python train.py --moe_layers=[0, 1, 2, 3, 4, 5, 6, 7, 8, 9, 10, 11, 12, 13] --normalize_top_k=true --num_attention_heads=4 --norm_place="pre" --positions="rope" --init_std_up=0.0223 --optimizer="adamw" --learning_rate=0.00111 --max_grad_norm=1.0 --final_lr_fraction=0.05 --batch_tokens=131072 --doc_mask=true
Below are experts of layer 6 (counted from 0) of a mixture-of-experts language model. Rows are named router (the router's row for the expert), gate (a neuron's input weights, with its number), up (a neuron's input weights, with its number), down (a neuron's output weights, with its number) and show model dimensions 0-127. Each number is 500 + 25 x the weight over its row's rms, rounded and kept within 0 to 999. Numbers have three digits each.
After each expert's rows: "raises" lists some tokens whose logits its average output raises strongly, later layers aside. This comes from a sample of Wikipedia text that the model never trained on.

# expert 2
router:485491553519519523512511521518524463501516515478523471482488513488534498508528480512487535463484496492512435548483471503484504530490446529546526479498530490477536502524508490515534525486511465496501498470536492507508492478502531482513495519517501497502496461469523492473475517527505481522517518501507506470478476477521472399526510507527543507533523518544517504501512545499481466479509
gate0:516508511495518542487471482500516502496519488527472490553510502516501467579515497477507482522515506516465426495533501523536519543504513520487492489516482500446559485502527513501516514489468505485467520518506529531481486469463501508514534538514507466533487530481520507465467485505484539483501506486473455483508502503486558477517503491566499548505498533487492446516488459536491479453455
up0:492480511487508497496500484462517503462482506497470418506511539510501496483510530528496506494438462502495501505512482468525515502485475494486487512512512517543514487512465519455498536522513485488531450496454476470469512492528506466498459493520509522514519517497460540538476475479468457503484445504526533506519485495537410491533506452557454531500535454477485488555525520473527536474545
down0:532499489536457465536467494511488489514506523504454552515513485501477513524531508470507533503445536500444513513532480455505522527518495487477466503499494527566521509493545485461472440546492493546545518533500487479500501466500495547527532533499508530494522474527499497503509496519486466504496501498520496515479499456526495431525511503542513472527476514493515500471501549506485507461503
gate1:493520492495498530509498480526492486514498483479468511495540509483515497507474510520495537504477532473495443517511436496542473495492525503519483537528530529507538503529506521505502515475518483444487496487466502525479475539521476483500497521515471518543523464469511530542479517463525499472532508463526501532524435514527471462544445486495542539516513495519423499503513512502457491522500
up1:452484506493455478482458488479501537494475487497495481515529475477521485515519482482525500489516508525490526516485493502540487487518521433507503519468488504523478502482521489521490483495486554498496486473502466486567522473485489481495477472502473470518491548478484480477488468499506424497483501512488509509496528519467525503462515490502472538517525489521490516476501484517488430523509
down1:518490511476474473510497524556480559522497489554506465485515536499491493530489467496530502453498475516508481536500496491508497499496462528439507515545520505507509502461488475430462480524518487501497498508533505550500514491499483492459498538501468529503492496504527472514492499489531463489520506483502447455501475452497502558552523462463472507530479481482512512478461492488476474491509
gate2:519499461481486477466475522502512510489511499486521527474499508478492434477467499476463500453525513557497490506491486490505454466527515518523483491491460508509539475522519484513473493495473499524480513496492493513493541489477567525533474502472490492510515480464490538508520493541525538543480513514478515486564507495479476491521526509514474501542471540506465537517468521512450551505509
up2:508478475491474526467502504479489469498520513457480492524477516501523489528516520486546468526514468493482467529497509516512483493501527467477550473508507494516496530524491463471492487517501511522495490478497515503548506521492490490463469488497527477469543504504494501457520451503545508526466495441478486514507504487474438492453467491484487509523537480519514452455487533489508520513475
down2:489491482481483535489521520494518502518489482495520509491499491523463524527443457501538497509516512474519449510464468506472455504485531479487507459517559510536489486527508497484534489525452467511433502509484485545494520500473515481498519470444542479499516512457497497455475477482543490529455473463486501503488518475512484471468483510494550470494519516524501463491475507516481540506492
raises: " ", " the", " a", " in"

# expert 1
router:457427544471505500503535510511508491527531516510547445470492494521515481554467525508502536494483483521525462509467476509552519492522507538514515486490458506466511501537504527482491489494507508500498523519478552514489502483503546502525524506459504508490494458485478546482464468560526506511488495508450517474475483519492512487504524475510530498502558470515487458512468508487479510447510
gate0:485483540538485509500511486477494521495506517543513500536482504494490493484530444532476414497514482512458503506545470511542508526499530517444474462478497520486472516523530548477509481517462446522486475501482514491455468549506514457462495519528475495445509493478474482499493526488526502502519481469504465501502520474500499500500516466505540537509492466522496483482558518529523527472470
up0:523496501508480473532485494540511487503473445532537508466453482503485512538490502478480478474447493499470492447508507491477526481455507495511532496514522498505535489524516500538528496472451496502472530486478523509504511461508490577520545534517524493507484603532488464493519516507510505531498529552478465484493520522540553499487481496507476509534501494475541500512521498505509485456528
down0:550493495426535485526514487514501501496522498511437491489504469521481532477513501488515512500526474516474526515516501503451504484493523494492518494484475494512520481460557516492520530493466558426457489514514512510486472556466469490492501497469484458486470485463548471508526500499510466489507516506507533492518470503497456482481463522499485507509489509516462494511524471491530475509520
gate1:497527507468465495510485481529520507510481489518476473475514488506522501491475493506514510491495508483489489496493495470525497517466488482511530486480489487525453514512491526494526481470553485478526539529485509509515559505483510492487534506514483476506515505501468521513476505534500486515436496507469445490514478493476505487480504529522548528493448474511464517470483498510518513489516
up1:471493498509546511489494499494480526472484550499470537470510531514548521513478511506506471512504473509475513480497457484490521531442507502533503453534524510467511484435508504480509502492494522480442506492514506492525540518487499528487500503503520550543486489505512499544479535505524502486474509567533540519519540511481503521510519492499514532540487485528538506481525455511529493554487
down1:527544512534509523502500487499518461567523505535511506444524451499466490520551491503504521470497491482503525505486505526468500480517482473527481533465488503511480525525537492504533454481483523470517542497511522468531500481506502538479465518505420553467495525493498519511493508534492471503518528493520457534529508472515508503534488505452478490524511537508499433550507534512480499539483
gate2:513479519539471520463502473450493495468526479514572456476478491485484528496511470472504493498480492495530495513476482485492488517496499560438514542483469523539539509522481540513503473509516482509474493467484473506451452499530489541482505545521486492500535480484503506505468524496511479499489522497472434513508505501484508483503460497509519492480512495546553490497500523522502536500486
up2:478506473530503490521520482544505504466450476482543505497490473485520541505475522491488508488504505496532495529492477500537464488490484540456495510474512512504475486491558466481465519525486480489516523524457498514501504515492462533466544519499545506495496518538461534522499483475499532499519494527510508483495501501499492523535489540495507502485496438460508523479504489524538520505474
down2:529481475510488498497493470497516495481498547509471523511506505516472496505511483473527473513522525521515519439507495472468510505451538485469486498496572503503475519528485530493501506516489554520474474514531502498518473468520494515524522475489491463504538504538518500533498490461471443543473522493487499483497528496517498520503464490473461472544560519517495543547508512482486498501483
raises: ",", " in", " of"

# expert 14
router:502474529458501521525502507533523518507471502473517456478467509494525451517462533510538497503468483450509448495477477519523531506478442528511494449538513500472508503511495495522490487496488492509507504523515483564512501480505549502554540537492488510511482492480490547479474502535555531495509505513467502478484509507487507459521558454538532524513521445489510505505512479485460488463518
gate0:499495503504496490498528514443492542449511464471529460464498503529514420514528525530513477515474501502530441478485494443482447501485475498526491522471518464534518506505489501529500485491508446479506500495490514480455465520442490484499519532523495495483488524473492495493470542489510542517522498494521495567515518486514489506484532476474517490490509502517494465531473514547516507487514
up0:504504503489511550535501469497532483521489439509531492487464478521532550548525458465507485537522520468517446499502473485492464516489492478498508483518502479483460517511492496519498513469507504492502478532542472516500462568499570495499524519495435472528518500532512467529494539481491559506521506518555434522471542466490470501475492544463527505484495502497472486491530515487489464475477
down0:487465478491465507495520489471515542512493478559554519517460481450484516533513498507534572499513522521536542491521508486499479514511516521512500497498458518509495513526496509471523541455533534536481476544565486559502528501520497504498499500491485510485478506504508484493488485539517468555503492519504478509486499531517521509509517545520498468478493498504517489477466505517497481545497
gate1:473513547530487591525546461501498509479446487512497506493536492485537464478523493570489535522513544495511469474517488550510506498490502492529528502436475520506484526516455512485505514507457529510463509535487486461498500520490516471540491519499524508488514460468527536496520517493493522546489510486462493529515486579506528503505475476525531490490488506499542516516475556511500501486458
up1:494512491481485504493468476520506507491510511466481478510493509485521519529509544498504481468547511582503490542455499455498464500520468453534504511529502500516484510497496526538469472523487521532533499503481500503510552512494520478482503481506482503497483553541532500502514491567526480503507518480485490524493488510507513481535504518486486508520522487529516520539484547463509493470480
down1:488498492453459505470525532515506506519516527515503482472486562501522545513488510504518508495500478494515489538498458496529483467522482499542531508544497478489464479498527517533496489505512515512477468471497480468537529462526483548478486513513474491485516492460474488502466476461526501477478507486518477464511511489491435476508498536503491493501524492479530493538517510502498491464533
gate2:481490499481490466527448517546501510547485509461519514498495488442476516485539498501482508457517514448481536501459526528504510499466431510504443528492477538484541505495493518493484465497537533496493509492549503512525517495499517528509501473521485489513518510492536546531526460551531535509483515490486479467452441483485526474495479453539516516524527491521524537499484499489476461495492
up2:491497503459474580476513508527484476486518514531516523479485504479496466485531449441479516487546476510503513516559518514468539514506459517490503499509488500501517522513512505514495492472492494524532546515541480502496518522527551478481534531503534506487475487495520545500529527485476497507484440503462511527516519528512515498510516503483502497555511516518535500481482466501506491492482
down2:515524521495500500476543542480496519534523541516519526523474484520512514527519502461490457497527482519515476492510519538520483516532506523506469474523491512511531515477516489530494521560509494500508514506486540503490503482494510509479451516521508515461507507508554526479508534504492493545482485502471495532502502548487511497527500537560467495522511520473465513478503497492500512516481
raises: " to", " time", " as"

# expert 12
router:486447538498495501523494503486531503478559520478516486504501487475527492549525529492541531511492479466558517452507484529494515512509505515510475501525508513518499504503482518498519476464473507495489512510470513527514534499490523479555561492461501502499505479463517509482486514505531495534491525516451515455473472515534489400495540477529512525534503442475504507501478512540516477481504
gate0:497454502483508536495508505457475471465496503476469483467525491519511495566459479529488505480525516499498493491502506484459465485540530499483479517468488518484506515534479480506514470497511493455499516495476481547486530486495487489484520499573498550493513463468469507533470501491501531541516484476494499497531476487485488499517513528551530495501502502538501491497509502497479489479511
up0:508512508472508521519495515489529481495514540493475481477495503507514500488507494492519503553472463513470500499487486514472503478496457556482472508472497490478451495506479483445525480480492516492491500521529486501473492478555522508547463500525464493512484458528528484544449517491458539496487522466484505467454500533489536505452514503505493435447489499486480511492545459445534498460507
down0:500496512539515555500493470474529522524543512509473527526486508499532501531487472528475501528480499503503533482533482523470494555461494514530482505512530465468480516470501514523507491499502519466501451480520490516541491523499474521529501504487485516489491436525514535526502516487449487497529533506485498501472464480487495536523516513527476455545540518524493524519493484451524514501485
gate1:490470505506467518484484509489494524453530524511510489476489495515503483524532505476495509505518463499555509495508493473474502511520523535524475467508528469494501513508490504528552492536466487533509463476536504496506529526498489480443514544433497480517526471449488502450472514522482470532437489485486523526511491501486471505501578535546515516463545471504480532539520510489504490497521
up1:445546503492459451496451462539500499483520548541512492511484533494513507517481490497488512500517509454521528518501472508464490521475490525494481498497515556497474550492506521485527501462478453513504484540493513479491514501515481487484556485443501514532506537530527507537493469491537531477512519511490479492492542490514536481483500466528520540526513467486506514481490515491540485495469
down1:514527499519499461503486524507514464473540515470499493498478489552476490480470530509486483467502469501524514472466494525498487498528439509490465538503507499508466507472476501500481481576516507534525539532518508495504519498475489507495559457504522493507490544495549491550466481512547530496524515506528505467498491508454446514503477511479453511515567490464464539492542456452493466522515
gate2:507475516485492504498497490511489515485536489483519491510549474463486465501522516446496505515487448519483498470472499487534468484552513481502461514487489487495546542503500504508559473525515484495521505498477524502504497482506543491507444527526544468502481479482534534530522410495552474536532516490486508483484492504494521456481503514548505520505475527538484528496555472480495515499462
up2:498466508495495504503489519489569478495504474505512499498526575480488488468489513510451524480497502493457531514557469485518519471511449534475587489513504508555462507501434482468477486455516494508547483502496541507479505507468489514501534457458481491492497484541504495482500511544521476500446527532521508498516475551458516523511495497481489507489507509476508508506493507527491500512522
down2:497515513494508498525516503503471484489512509493495525493477467512518516517506523497520471457507551515478493484495509503514530499432517494518500506498470507473487492522516450540516515515495485527513510491534491546474536502488496498519470451525437484515474499520523496481507514539515488507509545480509496460512496466495503508530512496541533471523493511461520455513435474478479473497519
raises: "\n", " ", " same"

# expert 8
router:484475525503510500463497499473533504527510518495508479448493478481517437534517535500525500483515521510555445492487526517481523495504542527510506514494499524488530503531516515523538474472493509484479480497513466537520520456516519492496511505460480479528501456454542487497491506513542485491478531515459514498466442523496441440439518494550526519526547502544451491515515500525487492449509
gate0:519519517517427564509511518495516515531521508490538490521480487543534493508546497494492527526506464512522499495520478478541474517485508509491526484505474537488485473529545481476513492514534500489502478468470531469495496511496501516478503509466528470537516497503494456486460522484533524488488514496548500512446482516498492498507500529500562521496513490512515497510487498489488511515529
up0:531499503502497481507488480497455545489476528552503512506494497491504511474506492480545480549492495513512518493551482531457535522490509477518521483543531534511469507481492496533514501505520485463485520492492497456476505538536522525505451511484476460524482500512513519520504472493476486533513480464460491537475522508489540506500484545549529466491477493460504551502513462495530505486505
down0:503490495462550468491514532444492532494492537478485503533505458564522521554461497499528477552535461562450509490464462489496478510459528496505525462473495511519494510451479512523544493500530532476501495529464522510479482489512493495532503539497519492491522505567487488489464496537471494530484467500478538444463480499534516507512512528517504538510496494484499541468514489493541538509488
gate1:553472505504507538538471550471481564490474502496488491518455504492501470545513516471484451506483489546471464499497545508469512529479480507544526463485528497485510492490532519471477531503520510505476559478506525442508486486518482511524563513517518483520436500492474524498496497517512539533470498484470522519458539532527523496514488514516524538521468495499524530474497520530542513498500
up1:487463476490506478508479479522498506511534496530467502511538531483514512474503467533461503484528550441514514492549482560481570485513479475470496471520526535474483495495498484497503517547477505544510472509455489513478500525517558496474504504506484488528512510512540468500538506502526465445511497505521455521502496498521516509509481472531528442482492465484486469429461525480544532508478
down1:479506501499548468500512524536523472522464493517509511491445494474533547459496526515481492509518533500479508541512512521479492493532502493487506515451514441455475487476470510459517497488513498513476497502531556472471508476506466513514487504545493498515536525555487459486481427469475494494479523498540485530466545538500496509487516486492489558488480499538507506541519507502518477480513
gate2:482480502516503510431549462491479537510485529545467428509478503499505481477508485484517476487458455508504468514499434506525550521494495496476542504515512483503493505520506507486513476506501474468477449515461484557448507499500509488501491552537541475490500532503480483502473479491501533541543504537490492519471479452478500478510474546474508531545512555512505475517510509538507493528494
up2:439494484489476499452518497531533502492499532513455502564504501548477547485486481435484459508476467508493492510495504531529513501542515493509435497536495506475525526489490450530498534505481469493499468496468512512506475507466527501516450504532543493514483556529478488458483483523505497502491539488529517460485534482524537458485495508479490499493484501541494469497513534493498545577497
down2:531555492480513521503446524495519480518490499496449526523480469491457480466512497488471497539488521524500491505447468466538510518473470498511486483510479536466493475491500490522488498474511548565501493491517502517470499452494521469495492479528489503547474514470560511490487425468450473513554497519510547487524487487515523506524508493512502468490514510478528491478480497529503499525504
raises: " the", " his", " this", " a"